Below are experts of layer 3 (counted from 0) of a mixture-of-experts language model. Rows are named router (the router's row for the expert), gate (a neuron's input weights, with its number), up (a neuron's input weights, with its number), down (a neuron's output weights, with its number) and show model dimensions 0-159. Each number is 200 + 30 x the weight over its row's rms, rounded and kept within 0 to 999.
After each expert's rows: "gets" lists some tokens that make up at least twice as much of what it gets as of all text; "raises" lists some tokens whose logits its average output raises strongly, later layers aside. This comes from a sample of Wikipedia text that the model never trained on. Tokens count by the router's weight.

# expert 3
router,211,159,183,211,157,189,203,154,162,230,252,179,207,184,234,148,162,242,262,206,223,192,213,224,212,212,236,189,183,218,204,196,215,227,231,181,186,203,204,195,167,191,151,187,254,210,176,210,247,171,193,227,234,256,210,239,151,162,177,213,119,200,166,213,178,217,194,195,175,192,215,221,235,256,188,217,202,229,190,235,216,212,244,206,201,213,150,220,197,194,203,142,192,185,220,159,148,212,238,116,241,246,208,185,155,235,225,176,198,162,216,203,222,245,174,208,225,170,166,184,195,184,225,242,193,178,127,259,226,189,153,217,208,158,208,196,223,157,229,223,160,207,237,241,205,180,226,209,205,183,238,184,189,206,223,238,183,162,187,240
gate0,195,239,224,197,172,186,221,125,183,204,156,159,204,212,237,225,201,183,171,192,201,180,183,183,216,191,201,156,211,194,175,206,198,172,218,215,223,195,151,230,165,201,241,134,149,221,256,175,204,205,260,225,157,210,231,177,224,184,211,176,204,159,220,215,257,221,222,204,247,188,128,184,205,145,260,244,205,109,184,127,140,234,203,198,197,168,207,193,197,176,202,173,159,211,240,193,207,228,235,146,142,218,217,212,220,213,140,206,252,165,229,157,234,200,220,126,221,193,161,194,206,218,191,213,217,171,223,152,186,218,187,126,216,186,179,197,160,184,206,210,238,193,188,205,222,139,173,214,237,231,121,211,172,158,196,241,233,233,230,250
up0,191,167,201,164,215,197,211,204,169,154,247,174,166,168,160,257,175,188,174,203,288,208,167,180,151,233,189,213,252,276,225,158,217,253,242,158,189,218,240,222,229,159,192,189,148,213,194,205,205,218,178,176,170,211,209,221,185,210,181,184,220,215,179,188,228,221,188,212,199,250,234,223,191,170,195,234,222,179,274,225,207,264,199,211,233,227,178,199,176,208,174,227,222,193,165,175,184,163,190,208,227,161,202,187,232,204,223,249,223,197,215,198,205,152,182,172,222,199,194,222,251,163,135,276,236,240,190,199,173,226,203,205,185,196,254,148,135,262,219,185,160,173,209,198,175,222,229,183,195,206,180,181,208,227,157,260,162,159,211,193
down0,167,210,221,212,204,213,207,183,201,221,213,231,208,172,230,210,196,227,202,244,123,227,189,176,191,192,217,220,224,149,168,232,196,222,178,199,181,188,250,151,156,214,231,192,204,228,170,207,211,211,184,197,195,161,183,184,258,228,174,241,180,200,218,258,171,217,213,197,249,168,147,162,220,165,178,220,217,192,189,178,171,243,167,197,171,185,177,210,178,180,226,191,257,198,176,246,167,220,207,214,173,222,181,163,182,164,213,161,193,243,216,214,180,281,253,184,190,224,152,186,128,259,196,171,252,216,208,204,193,224,178,177,180,192,193,217,231,153,245,217,198,195,195,176,232,223,205,195,219,212,193,234,181,202,262,201,288,234,160,155
gate1,199,243,228,213,177,207,177,181,190,219,232,203,219,179,158,160,227,225,266,222,293,265,183,219,203,203,196,209,199,188,256,182,234,151,194,230,189,217,192,199,197,196,210,183,243,194,212,192,186,240,233,191,224,205,246,236,149,228,228,206,231,221,200,215,222,178,162,179,198,159,168,165,220,115,239,208,162,203,179,196,195,188,222,222,189,172,216,252,216,222,138,204,250,200,167,184,195,158,197,224,222,203,220,266,171,273,186,206,244,195,195,194,195,203,216,211,178,198,180,173,130,178,200,153,163,187,171,211,230,202,193,195,197,209,200,242,142,191,198,190,189,238,165,200,132,216,222,194,179,202,229,229,110,142,166,247,180,223,165,178
up1,230,198,170,199,220,191,230,211,151,216,177,181,232,213,222,221,199,176,208,197,153,122,191,176,202,206,229,145,166,211,234,239,151,203,180,207,170,199,196,185,229,223,177,233,189,197,203,206,193,268,203,172,244,205,185,200,164,181,240,158,137,221,204,152,212,193,237,188,180,190,227,200,145,219,130,139,234,218,230,257,193,216,199,226,166,229,220,197,225,207,208,250,128,208,260,257,170,212,247,182,189,146,179,104,182,189,232,155,179,238,219,209,215,192,232,197,218,183,157,220,213,242,131,196,170,197,191,169,185,195,232,156,255,203,160,156,281,186,197,192,249,184,178,202,232,205,171,186,204,231,156,134,200,201,196,202,164,194,193,187
down1,220,218,216,211,180,189,141,227,211,147,145,204,238,190,198,125,197,206,201,271,192,204,221,217,206,189,265,202,219,190,142,213,249,187,144,261,209,205,185,224,213,176,196,174,216,195,204,244,190,210,293,229,204,132,200,216,175,210,184,227,239,231,172,193,135,189,208,234,225,138,203,157,210,196,225,242,180,199,185,208,156,228,191,248,222,194,180,232,185,227,211,207,238,191,149,225,173,198,217,224,225,210,204,227,211,220,197,237,186,182,147,161,184,190,227,194,155,176,177,172,194,137,196,234,182,252,157,165,231,164,181,151,155,154,164,226,224,205,191,199,204,242,182,178,202,228,211,252,155,219,214,241,166,208,213,212,204,180,196,192
gets: "y", "e", "a", "n", "en", "i"
raises: ",", ".", " and", "s", "-", " "

# expert 1
router,187,237,191,196,145,193,164,236,207,244,202,202,194,215,137,175,185,205,206,241,155,239,147,218,182,193,151,172,223,195,163,208,224,246,215,200,208,186,240,208,158,152,207,229,192,121,145,229,179,197,224,191,230,226,179,178,233,254,234,177,218,187,228,141,207,187,120,175,138,198,194,203,203,182,205,168,230,176,224,241,140,231,167,189,225,215,213,217,181,208,183,218,180,179,183,185,213,237,210,180,223,204,195,219,212,169,180,144,231,202,200,214,195,235,180,190,249,232,206,210,180,135,210,197,212,161,271,175,195,237,218,228,132,250,219,209,230,221,166,190,168,203,215,228,183,224,249,186,212,201,233,190,206,188,172,129,252,202,246,267
gate2,218,160,202,172,212,206,209,204,220,201,192,206,164,186,190,192,183,219,196,218,211,204,194,197,212,138,172,181,206,164,227,195,172,199,200,195,226,174,168,169,185,160,217,183,153,187,247,217,188,266,251,190,191,178,201,211,229,249,191,206,203,230,208,113,178,164,190,215,222,161,244,219,237,156,170,150,177,154,208,181,210,219,180,229,163,111,183,156,259,199,210,210,183,213,196,202,213,193,168,184,169,238,199,178,275,130,179,198,203,145,216,217,205,196,175,208,128,225,229,199,221,189,223,183,174,209,217,159,231,210,184,215,240,238,216,191,226,176,149,178,221,152,170,207,213,168,180,198,210,190,238,188,275,192,227,201,218,157,176,219
up2,212,217,150,216,190,218,213,249,253,201,184,211,170,162,244,149,179,228,187,205,204,236,202,164,232,162,217,132,204,215,193,199,172,194,157,192,261,192,202,205,131,209,180,153,195,236,184,221,185,238,189,203,175,217,213,202,207,232,176,173,129,194,213,161,226,241,212,235,195,166,212,235,210,213,212,185,233,225,226,162,182,206,193,225,197,213,173,180,220,202,154,195,185,322,248,244,245,176,214,172,161,183,137,174,206,184,170,218,210,203,283,240,214,173,217,229,273,225,200,248,178,186,158,194,144,202,191,170,215,205,235,169,200,206,186,232,197,219,191,226,204,217,238,227,212,204,182,219,164,155,153,234,205,232,189,197,196,224,211,118
down2,176,181,232,177,147,223,141,227,189,219,179,219,268,229,202,204,208,285,158,199,267,209,160,186,161,209,189,154,143,210,226,268,209,182,222,215,213,150,181,194,212,193,226,203,172,196,176,216,252,169,226,169,197,191,221,276,201,197,217,225,244,139,162,199,212,198,231,234,209,205,217,217,220,156,231,204,161,150,179,184,168,228,159,220,201,191,188,241,197,193,154,198,177,187,245,175,204,150,152,215,188,256,185,191,196,226,230,228,227,218,209,182,162,167,166,169,105,188,192,217,138,186,170,157,177,175,180,229,199,156,203,222,204,215,138,194,184,215,191,196,158,202,249,217,204,192,189,219,215,201,177,205,193,175,248,222,234,201,212,169
gate3,140,183,194,229,177,201,200,156,202,195,232,258,182,180,181,190,153,222,180,219,236,182,199,209,231,232,199,211,199,254,191,168,166,164,166,141,170,220,218,160,178,274,182,225,176,165,164,220,200,207,198,206,193,235,179,245,233,201,204,185,142,183,210,206,165,160,191,178,178,191,176,162,262,219,208,210,190,235,174,196,207,223,167,233,222,226,179,208,223,182,213,159,267,222,155,183,96,145,160,142,184,200,209,193,172,258,175,159,200,135,171,172,183,148,198,166,205,192,175,160,194,191,214,181,184,210,181,229,158,178,219,248,230,228,175,196,188,258,156,176,214,194,217,214,174,227,202,210,190,207,176,207,157,186,219,171,247,141,242,224
up3,222,174,226,258,214,220,181,228,200,193,211,156,174,130,178,188,240,168,230,174,205,161,263,197,222,210,209,185,129,211,240,183,240,177,268,248,157,164,190,226,207,193,199,149,177,192,233,193,193,183,184,163,189,198,184,213,153,216,126,188,224,221,216,167,140,194,267,202,208,140,202,217,207,155,181,209,187,171,237,218,185,204,216,186,203,171,153,198,228,205,204,175,228,216,251,255,233,188,203,192,254,145,165,127,187,189,214,201,217,261,180,236,207,196,230,126,246,222,237,210,197,145,188,130,208,206,232,238,191,194,234,139,203,270,247,224,179,222,161,163,212,251,189,208,211,253,177,207,147,208,200,218,154,211,254,197,190,203,197,193
down3,171,241,182,217,154,253,204,171,194,214,163,167,163,173,191,212,181,237,150,252,210,187,204,258,218,231,255,179,226,201,157,241,186,185,195,160,215,191,207,203,254,261,160,178,181,264,157,210,224,222,195,204,199,205,212,241,211,151,220,215,171,228,207,186,222,145,181,176,197,228,224,212,203,227,185,197,192,268,190,187,188,179,168,209,144,222,253,219,176,191,177,185,191,148,224,161,209,185,176,232,228,210,238,209,208,188,285,210,223,190,197,225,184,225,182,179,172,195,222,177,213,249,142,227,226,134,230,189,222,207,244,223,194,187,204,236,201,177,221,219,214,190,196,222,203,223,199,225,202,177,211,164,217,208,204,176,223,160,192,198
gets: " for", " a", "ed", " to", " of", " an"
raises: " ", ",", " and", " in", ".", " the"

# expert 32
router,148,204,229,234,188,219,216,234,177,192,168,155,168,177,160,189,226,193,199,218,196,198,153,183,281,244,185,168,197,189,181,202,211,204,218,182,212,195,178,207,224,174,231,247,201,171,193,176,186,225,205,209,221,204,195,183,188,219,223,220,233,215,260,173,225,147,195,202,241,171,184,211,213,177,205,185,212,152,258,238,166,282,175,222,228,179,182,184,236,167,221,234,172,149,188,166,231,202,219,206,179,208,208,219,197,258,204,157,167,215,204,183,169,263,177,169,199,200,188,181,208,199,220,178,248,171,204,165,203,294,229,160,160,212,208,171,216,178,176,168,187,173,178,181,196,220,200,193,210,195,198,145,214,255,195,153,229,221,225,182
gate0,227,251,235,183,181,180,227,157,211,182,195,155,179,194,182,187,214,169,211,212,196,194,153,235,221,194,220,209,164,200,161,208,205,187,223,193,168,171,202,185,170,169,214,197,139,186,224,177,191,273,233,188,188,148,170,203,233,232,224,204,231,240,229,187,186,226,150,199,194,224,189,201,203,158,210,187,174,167,169,145,182,171,167,236,179,171,223,206,203,180,180,152,216,203,220,172,177,191,223,225,237,139,174,220,179,139,184,190,218,152,252,155,184,234,261,196,188,204,129,213,179,214,222,226,210,219,203,244,187,220,190,148,226,183,213,198,216,175,191,140,240,254,151,177,221,219,215,250,243,182,206,208,173,205,153,222,251,176,224,188
up0,182,151,220,168,233,197,262,168,214,157,261,250,254,188,217,202,174,229,162,232,224,190,159,184,197,178,187,201,240,213,212,166,204,196,196,187,251,194,255,210,273,179,185,199,162,207,223,247,209,238,266,183,174,214,237,220,208,207,189,175,208,153,192,135,223,229,215,207,166,240,229,218,172,198,243,178,210,228,226,170,222,189,179,181,229,187,185,202,197,201,154,203,186,213,208,179,167,155,185,203,227,206,177,139,189,211,199,228,175,188,229,195,240,152,205,208,227,200,215,231,248,198,204,160,217,219,197,213,167,198,200,222,233,168,247,159,188,281,199,189,136,217,227,258,228,167,196,180,130,196,156,193,234,158,193,181,95,215,206,199
down0,184,232,236,227,192,275,174,205,182,194,184,178,153,206,211,204,187,282,200,202,161,197,204,246,147,196,224,191,209,183,241,250,195,164,160,237,195,174,233,193,184,270,226,173,162,264,201,248,193,180,204,256,218,218,224,200,218,208,146,215,219,174,233,254,183,187,192,189,175,133,148,194,157,208,190,214,160,148,175,220,192,252,201,245,207,137,231,226,195,193,209,181,272,142,194,203,199,238,217,204,217,248,204,194,237,187,194,192,175,189,187,190,201,217,208,191,174,175,195,172,165,225,214,187,143,217,228,213,201,190,172,143,159,194,199,254,152,172,176,162,237,252,190,163,198,192,257,226,213,211,177,222,192,163,282,192,256,250,208,179
gate1,142,191,246,217,174,210,199,189,187,172,166,198,184,242,195,137,220,283,180,215,256,192,171,211,249,213,198,225,190,160,175,205,190,184,240,205,154,178,212,209,187,171,204,203,194,208,202,179,244,219,249,236,213,195,191,218,206,198,248,236,170,177,201,130,237,179,186,189,218,157,206,175,210,143,241,186,200,211,168,175,207,252,238,221,251,214,234,247,219,183,173,198,149,205,129,156,207,227,223,225,219,194,194,232,225,224,241,176,197,208,122,194,159,180,234,249,185,188,186,187,178,210,191,231,206,173,164,177,216,209,229,256,196,159,148,210,209,231,186,189,131,253,188,213,194,152,233,178,144,230,204,212,156,154,157,242,170,153,173,188
up1,193,220,164,207,223,192,158,200,219,190,168,190,214,227,178,218,208,196,237,170,223,162,177,190,211,178,229,156,141,216,204,230,181,183,141,222,133,160,181,163,244,230,218,246,224,224,189,202,201,199,201,173,242,246,171,205,202,188,214,202,160,224,201,182,175,217,224,192,159,241,151,144,189,233,192,128,170,236,199,248,207,210,182,174,191,183,210,191,224,222,186,217,182,214,200,190,238,269,182,117,194,166,190,211,249,209,224,194,215,226,208,192,198,206,181,195,202,177,187,212,217,245,214,200,207,236,154,166,166,204,217,160,222,213,191,200,246,207,178,188,208,190,225,211,207,148,178,185,193,174,152,164,218,238,201,172,208,233,148,146
down1,200,204,220,233,205,221,205,205,215,177,213,195,158,138,202,189,201,220,186,231,193,209,219,198,161,184,247,238,260,178,137,166,235,206,167,267,181,217,162,211,228,152,146,191,231,155,194,187,234,111,184,225,197,166,247,200,175,247,204,173,229,213,187,231,215,227,195,250,217,175,181,177,208,183,194,246,163,260,206,177,109,173,193,235,228,180,179,240,199,217,194,186,211,191,145,176,172,227,229,267,193,229,202,208,200,220,174,218,221,232,168,203,209,225,226,244,197,164,199,178,205,226,171,200,219,187,149,145,251,199,235,215,175,219,198,221,162,149,183,192,212,220,216,217,178,251,260,261,242,203,195,159,158,221,193,209,241,195,227,189
gets: " to", " in", " for", " of", " as", " on"
raises: " the", " a", " ", " an", " its", " their"

# expert 24
router,176,163,193,247,191,217,206,239,176,217,215,169,201,173,159,166,214,192,158,206,200,195,169,176,229,184,181,225,220,177,184,155,163,207,150,170,221,225,132,213,225,202,230,241,193,183,235,197,181,156,185,222,206,174,257,220,221,202,221,207,227,212,173,172,182,247,189,215,228,173,188,225,155,222,156,201,250,213,257,212,211,212,235,202,228,166,203,196,222,211,251,174,154,178,208,193,167,171,203,215,187,197,224,206,175,202,196,195,228,173,174,178,193,224,206,183,185,166,169,228,178,146,200,252,247,184,206,126,185,195,231,168,175,217,231,250,249,184,205,161,218,200,186,202,137,176,226,230,241,161,148,189,109,239,202,213,198,256,218,188
gate0,213,259,222,168,184,183,238,179,237,215,164,159,230,214,206,214,200,205,230,203,210,222,159,218,179,217,215,218,184,187,190,190,240,189,247,208,173,212,171,194,226,196,158,237,181,181,189,209,211,225,223,226,160,145,170,203,215,188,250,154,210,255,181,225,191,208,186,181,173,220,166,198,192,104,211,172,200,168,143,158,184,207,185,227,239,155,227,203,137,184,152,209,211,186,167,185,192,204,240,249,185,194,256,224,217,178,191,156,232,198,223,153,196,202,202,165,172,253,205,233,178,238,204,199,198,195,151,233,165,206,220,143,240,187,214,175,176,186,220,200,162,245,204,231,174,138,142,259,253,190,158,231,176,235,211,204,271,184,178,142
up0,205,169,202,164,224,199,149,195,153,147,212,241,215,181,185,230,191,239,147,207,261,208,196,157,178,165,174,226,261,203,198,144,235,208,241,207,220,224,260,198,224,227,217,133,122,214,243,172,186,216,250,150,188,236,253,196,239,239,195,227,167,182,191,124,251,193,210,243,258,235,304,219,175,228,193,201,165,177,194,248,216,210,243,174,169,288,165,198,233,201,176,190,199,226,232,147,213,193,198,219,220,149,203,177,193,208,188,224,187,192,231,206,207,174,209,167,269,164,199,212,221,161,189,171,186,189,221,216,142,248,214,183,188,193,233,172,188,299,187,203,167,182,191,207,226,207,201,149,191,180,213,162,213,215,149,177,149,213,213,201
down0,193,201,244,243,171,198,183,148,205,234,224,199,175,188,234,215,194,235,235,231,154,184,211,205,194,176,232,224,195,166,190,251,183,213,134,248,167,182,224,227,188,261,220,186,222,213,234,215,181,217,221,172,188,183,163,193,254,228,181,226,206,176,221,243,169,243,238,217,186,162,168,186,186,175,229,236,165,160,181,187,242,204,181,238,251,208,217,243,172,193,218,210,213,168,225,224,150,211,273,220,198,188,192,216,169,158,207,187,209,228,170,207,187,159,240,141,170,230,156,164,205,244,186,133,215,158,201,184,201,181,181,172,187,214,173,250,218,138,213,207,203,243,219,184,208,160,213,194,210,230,198,197,184,193,245,243,240,289,168,142
gate1,198,180,243,207,189,210,202,212,241,209,213,160,186,286,157,230,222,270,176,204,243,251,168,179,194,195,187,211,193,149,190,160,225,182,230,198,193,205,205,229,163,192,230,184,188,181,237,190,183,193,180,204,190,214,157,172,185,244,247,217,215,161,209,128,218,181,200,203,207,176,234,215,239,105,256,220,203,214,213,206,130,147,171,227,150,192,159,231,179,215,179,205,233,200,145,177,234,216,172,222,195,202,235,285,214,230,244,237,208,193,191,198,180,184,231,235,199,216,161,153,148,266,205,204,171,238,195,215,250,217,217,199,220,198,185,175,161,165,202,206,182,212,142,154,167,203,257,176,162,222,252,258,201,179,175,196,181,214,184,159
up1,198,203,168,184,210,194,240,228,193,200,218,194,253,220,227,189,196,211,275,169,182,170,174,189,189,221,145,193,180,190,192,229,146,182,178,215,169,202,226,200,256,234,207,173,182,225,209,199,201,228,231,167,226,168,181,214,154,190,218,217,155,180,186,186,155,186,207,175,210,209,182,110,183,199,156,115,240,215,185,218,219,183,200,194,229,190,244,221,236,183,192,213,188,228,237,212,198,258,197,201,150,195,174,246,242,182,240,190,191,203,232,158,223,161,147,212,200,217,183,209,244,128,199,191,183,188,182,198,238,214,166,194,275,176,196,206,239,243,175,174,220,194,187,194,198,201,196,212,202,229,172,135,220,183,169,241,216,242,184,152
down1,158,210,211,219,197,230,127,219,237,181,213,236,234,172,170,178,192,213,251,251,191,212,201,186,192,214,242,214,257,173,166,189,254,202,163,193,180,224,217,216,237,189,182,188,245,215,201,213,258,159,229,200,195,199,233,200,173,255,192,227,258,197,223,210,186,247,221,218,191,204,192,200,177,181,208,235,187,218,162,204,111,205,205,221,173,201,206,223,192,227,207,203,229,178,160,205,159,227,172,240,198,213,189,195,159,241,201,159,243,206,163,217,218,223,215,196,132,146,212,216,220,174,198,227,154,213,239,204,227,148,196,199,134,134,199,183,187,156,203,176,285,217,211,190,173,189,204,227,221,220,206,200,171,190,209,190,181,181,215,218
gets: " of", " and", " to", " by", " from", " with"
raises: " ", " the", " a", " an"

# expert 47
router,232,192,190,135,251,173,180,140,241,219,217,191,199,195,235,191,235,122,163,201,179,176,246,216,159,193,185,201,242,150,241,172,206,196,222,231,195,194,223,214,169,201,207,157,214,193,173,178,208,229,183,179,208,246,258,195,193,192,181,227,191,177,228,171,247,238,190,178,246,181,184,208,161,183,194,205,171,158,225,211,172,162,201,178,204,220,168,220,154,227,186,207,208,244,249,178,236,178,259,196,251,195,212,245,190,215,105,186,169,208,237,196,246,210,217,180,243,203,211,227,207,189,225,201,174,262,191,219,187,133,158,218,192,192,155,211,199,173,160,229,196,192,239,173,185,207,223,246,225,189,199,178,169,134,198,199,200,198,190,240
gate2,206,117,209,190,221,203,225,155,181,219,161,238,224,165,189,157,188,109,205,220,195,207,194,159,220,150,187,188,218,204,197,192,186,205,174,194,203,174,176,159,185,187,230,167,163,192,233,241,184,190,213,178,127,267,230,184,208,190,158,168,188,254,231,176,188,195,199,235,216,205,197,237,179,171,181,208,152,130,215,222,158,140,160,237,233,168,196,149,173,192,265,163,168,209,214,258,241,155,241,205,171,198,205,179,255,158,200,191,183,188,209,221,210,225,206,188,181,205,228,280,237,244,195,222,157,208,209,201,195,220,189,209,223,220,247,190,215,225,177,162,249,174,238,238,188,162,170,216,162,237,270,201,221,191,182,219,236,196,192,182
up2,236,190,146,250,175,218,208,172,168,187,206,220,223,202,185,197,184,147,185,207,212,230,210,210,228,175,235,193,224,181,125,166,202,180,220,156,233,182,149,205,125,158,225,203,186,252,210,185,170,224,223,205,151,200,262,199,208,254,163,214,141,222,226,164,174,215,190,216,206,159,226,239,162,184,225,182,227,175,202,177,145,133,227,216,228,207,187,188,218,175,227,193,215,247,229,242,218,169,232,185,185,179,188,124,234,163,239,209,182,179,241,238,240,173,208,164,193,175,198,248,202,177,206,223,143,180,177,186,203,229,253,163,234,225,221,188,206,247,192,209,262,235,196,208,195,221,187,200,137,176,175,245,202,172,167,218,180,179,162,199
down2,187,184,220,168,190,209,214,223,169,172,201,257,207,194,143,242,204,265,203,154,252,149,166,178,181,227,151,198,165,201,204,242,211,193,227,220,182,181,229,216,188,213,226,184,196,176,226,192,199,192,251,187,180,270,258,229,195,185,286,198,268,175,189,175,209,218,206,157,201,234,219,224,197,181,234,201,182,199,199,183,206,207,262,264,225,221,195,243,199,201,199,227,177,196,196,116,215,195,197,217,209,202,197,182,158,248,206,210,231,244,216,194,150,146,219,261,257,208,250,217,171,199,210,174,158,173,233,189,131,191,167,207,158,223,185,198,257,226,201,194,243,192,212,198,221,207,195,234,245,241,186,170,192,148,193,227,235,209,196,200
gate3,210,165,209,199,218,198,202,187,222,180,131,218,195,209,148,193,161,252,178,224,224,205,167,182,151,231,208,231,184,229,199,148,205,185,179,205,193,171,233,172,198,195,208,197,136,182,149,203,196,194,213,203,185,248,157,202,170,220,190,161,278,186,217,205,185,184,223,191,169,198,188,178,155,218,173,191,216,204,227,202,195,201,191,231,261,208,218,197,165,155,192,209,228,230,260,238,131,187,165,184,208,202,192,209,198,218,204,169,201,191,183,224,183,167,224,142,163,233,205,194,187,258,226,199,205,232,211,212,189,196,176,153,222,154,138,195,215,220,211,256,181,123,222,193,161,188,207,217,213,248,216,188,168,225,199,196,214,167,233,222
up3,209,211,199,253,240,210,189,190,224,208,225,190,189,191,180,202,243,156,227,155,188,190,225,205,222,165,231,130,181,205,238,232,220,243,226,208,179,210,162,212,199,165,206,159,176,205,182,181,232,181,167,140,215,253,252,165,216,215,141,256,225,179,208,173,222,234,241,234,180,190,186,194,240,160,213,187,219,141,226,158,190,195,170,206,201,225,175,208,269,208,245,183,204,180,232,207,262,211,208,228,212,177,233,187,194,143,199,203,194,225,192,173,187,232,227,184,206,183,226,204,216,178,125,165,158,230,211,174,172,194,217,186,198,187,211,185,161,203,177,157,236,236,140,219,218,237,189,194,193,198,205,208,194,192,219,237,219,175,165,179
down3,179,155,195,237,165,177,181,167,153,185,151,202,188,209,177,164,175,178,198,239,219,217,190,201,160,228,196,229,203,184,194,209,136,219,192,136,161,221,189,202,168,192,162,221,199,207,189,182,201,182,230,192,204,152,153,216,180,203,201,235,211,184,204,179,198,179,178,165,197,142,214,175,203,180,169,184,213,241,133,160,198,209,259,165,157,191,193,191,166,204,240,170,247,250,214,173,188,167,208,216,173,223,259,182,167,174,190,228,188,181,201,228,155,191,177,175,258,211,195,201,177,234,135,200,168,141,203,228,194,198,195,238,182,175,192,214,236,239,253,269,179,225,167,210,202,183,236,230,221,123,206,204,210,223,194,199,192,114,282,261
gets: " ", " |", " m", "---|---|---|---|", " X", " Ret"
raises: "Burn", "Train", "Liber", "Review"

# expert 56
router,169,242,211,171,239,211,157,174,228,173,233,221,183,229,193,245,194,213,213,165,173,216,239,209,180,258,195,213,231,208,226,232,210,154,201,201,180,155,209,216,191,200,195,173,177,182,178,206,196,187,224,216,222,116,181,241,173,198,211,227,236,218,253,233,196,225,184,185,199,141,194,209,197,141,181,254,219,166,172,167,238,186,158,210,229,216,220,213,199,169,223,225,215,303,181,242,274,181,184,185,260,113,189,217,198,181,184,260,163,180,190,186,189,160,233,211,227,205,183,256,175,233,254,211,242,191,242,276,204,159,176,207,207,213,214,184,187,162,186,191,213,217,275,206,130,169,175,202,164,139,174,244,251,168,215,171,169,197,177,135
gate0,199,253,209,201,239,179,205,187,186,192,202,184,211,180,159,187,206,166,236,199,230,173,193,153,224,149,193,177,178,227,233,217,177,228,224,228,154,183,176,218,208,230,242,172,145,187,205,236,200,153,277,206,202,189,199,186,216,194,213,227,226,251,239,228,158,211,183,174,170,230,177,206,223,176,196,209,210,138,175,168,179,206,173,241,211,166,210,180,190,164,225,154,242,190,199,183,190,235,174,214,190,190,226,253,167,206,161,169,231,220,197,153,199,201,245,169,191,210,166,209,173,211,176,182,210,199,165,194,189,207,230,177,193,136,161,172,208,197,206,198,228,229,188,171,200,168,221,224,223,205,218,234,205,199,185,188,234,191,222,173
up0,203,173,202,182,187,195,252,247,222,190,233,226,183,219,200,202,191,244,191,228,228,182,189,202,195,227,199,173,234,215,196,134,255,202,229,155,204,251,259,191,280,195,203,230,131,173,226,198,194,229,224,200,190,181,224,209,189,225,219,144,222,171,232,122,258,184,229,225,219,273,237,237,193,186,215,177,178,210,208,255,172,181,181,190,173,223,203,220,207,177,161,201,122,199,217,198,200,158,217,241,170,183,193,223,171,249,215,200,198,190,149,206,254,192,219,182,216,202,211,201,214,176,209,134,184,224,180,194,183,215,183,142,189,165,237,148,156,251,181,188,148,237,192,218,184,180,165,187,149,187,195,172,211,196,184,220,149,205,216,213
down0,189,155,248,265,178,216,177,227,230,241,168,219,209,207,195,230,180,203,237,203,180,158,188,205,176,227,171,187,233,206,255,187,176,210,174,236,223,204,180,170,183,244,246,193,143,224,215,192,204,214,191,212,189,250,201,183,232,213,193,271,198,189,227,235,157,194,230,203,196,181,158,208,191,205,203,244,173,193,233,212,197,227,158,194,173,166,228,192,182,203,220,166,235,165,211,224,244,200,184,213,234,255,172,255,243,174,201,171,225,154,172,195,221,219,277,179,206,221,168,213,165,191,170,155,213,197,187,219,208,185,207,201,168,209,189,203,220,154,230,238,191,218,195,182,205,217,200,145,164,234,230,196,159,218,272,192,278,214,156,159
gate1,193,167,231,242,188,207,168,154,237,231,153,213,191,185,225,200,213,275,207,229,265,176,196,211,219,218,190,224,203,170,262,255,236,225,230,171,188,207,185,235,165,196,163,216,196,210,260,221,179,175,225,215,115,180,240,259,126,212,245,204,162,165,214,145,225,185,182,175,165,144,230,174,195,208,209,256,228,192,191,187,156,212,231,241,191,208,161,226,233,243,197,205,261,237,182,176,241,222,225,228,189,168,172,224,243,246,214,241,202,187,182,190,220,185,243,204,200,210,161,236,183,237,155,129,247,212,147,181,222,190,229,186,227,200,213,170,154,207,218,232,174,262,189,167,181,223,187,189,213,244,197,228,225,179,166,254,188,160,169,211
up1,201,200,165,148,175,193,202,212,155,203,224,171,211,185,199,182,209,192,189,182,193,213,165,236,240,209,204,207,158,208,197,235,132,156,212,177,174,202,150,157,209,227,177,239,206,239,193,219,210,216,154,193,248,236,144,210,235,241,236,212,139,204,174,201,175,168,213,236,201,227,190,169,159,243,144,151,191,214,159,256,199,239,172,213,171,188,228,198,168,189,196,179,184,114,203,215,196,201,153,205,154,135,170,178,261,200,210,151,227,218,242,225,212,172,215,206,197,213,174,195,167,135,235,209,215,203,204,184,197,199,263,188,201,201,160,194,215,199,237,212,229,207,169,184,185,248,152,153,180,191,194,131,212,172,172,219,189,226,180,142
down1,181,180,223,232,227,255,160,241,198,217,157,240,197,170,200,160,208,198,240,228,195,192,183,198,247,246,201,219,244,180,204,237,230,209,162,196,197,225,180,228,248,216,226,179,206,228,216,232,196,116,209,230,197,207,217,201,188,227,193,197,231,206,205,250,224,202,158,207,222,150,160,193,226,149,233,259,169,251,176,162,142,186,207,205,184,200,214,255,189,239,187,181,175,224,201,196,151,165,255,233,254,190,178,259,214,276,165,243,191,197,161,168,202,242,229,233,196,209,233,216,191,237,166,210,178,239,160,182,248,185,237,212,135,199,227,181,205,208,168,173,212,171,201,166,206,195,242,246,249,257,231,221,191,210,251,162,222,150,201,173
gets: " ", ":", "re", "ra", "di", "ga"
raises: "en", "e", "1"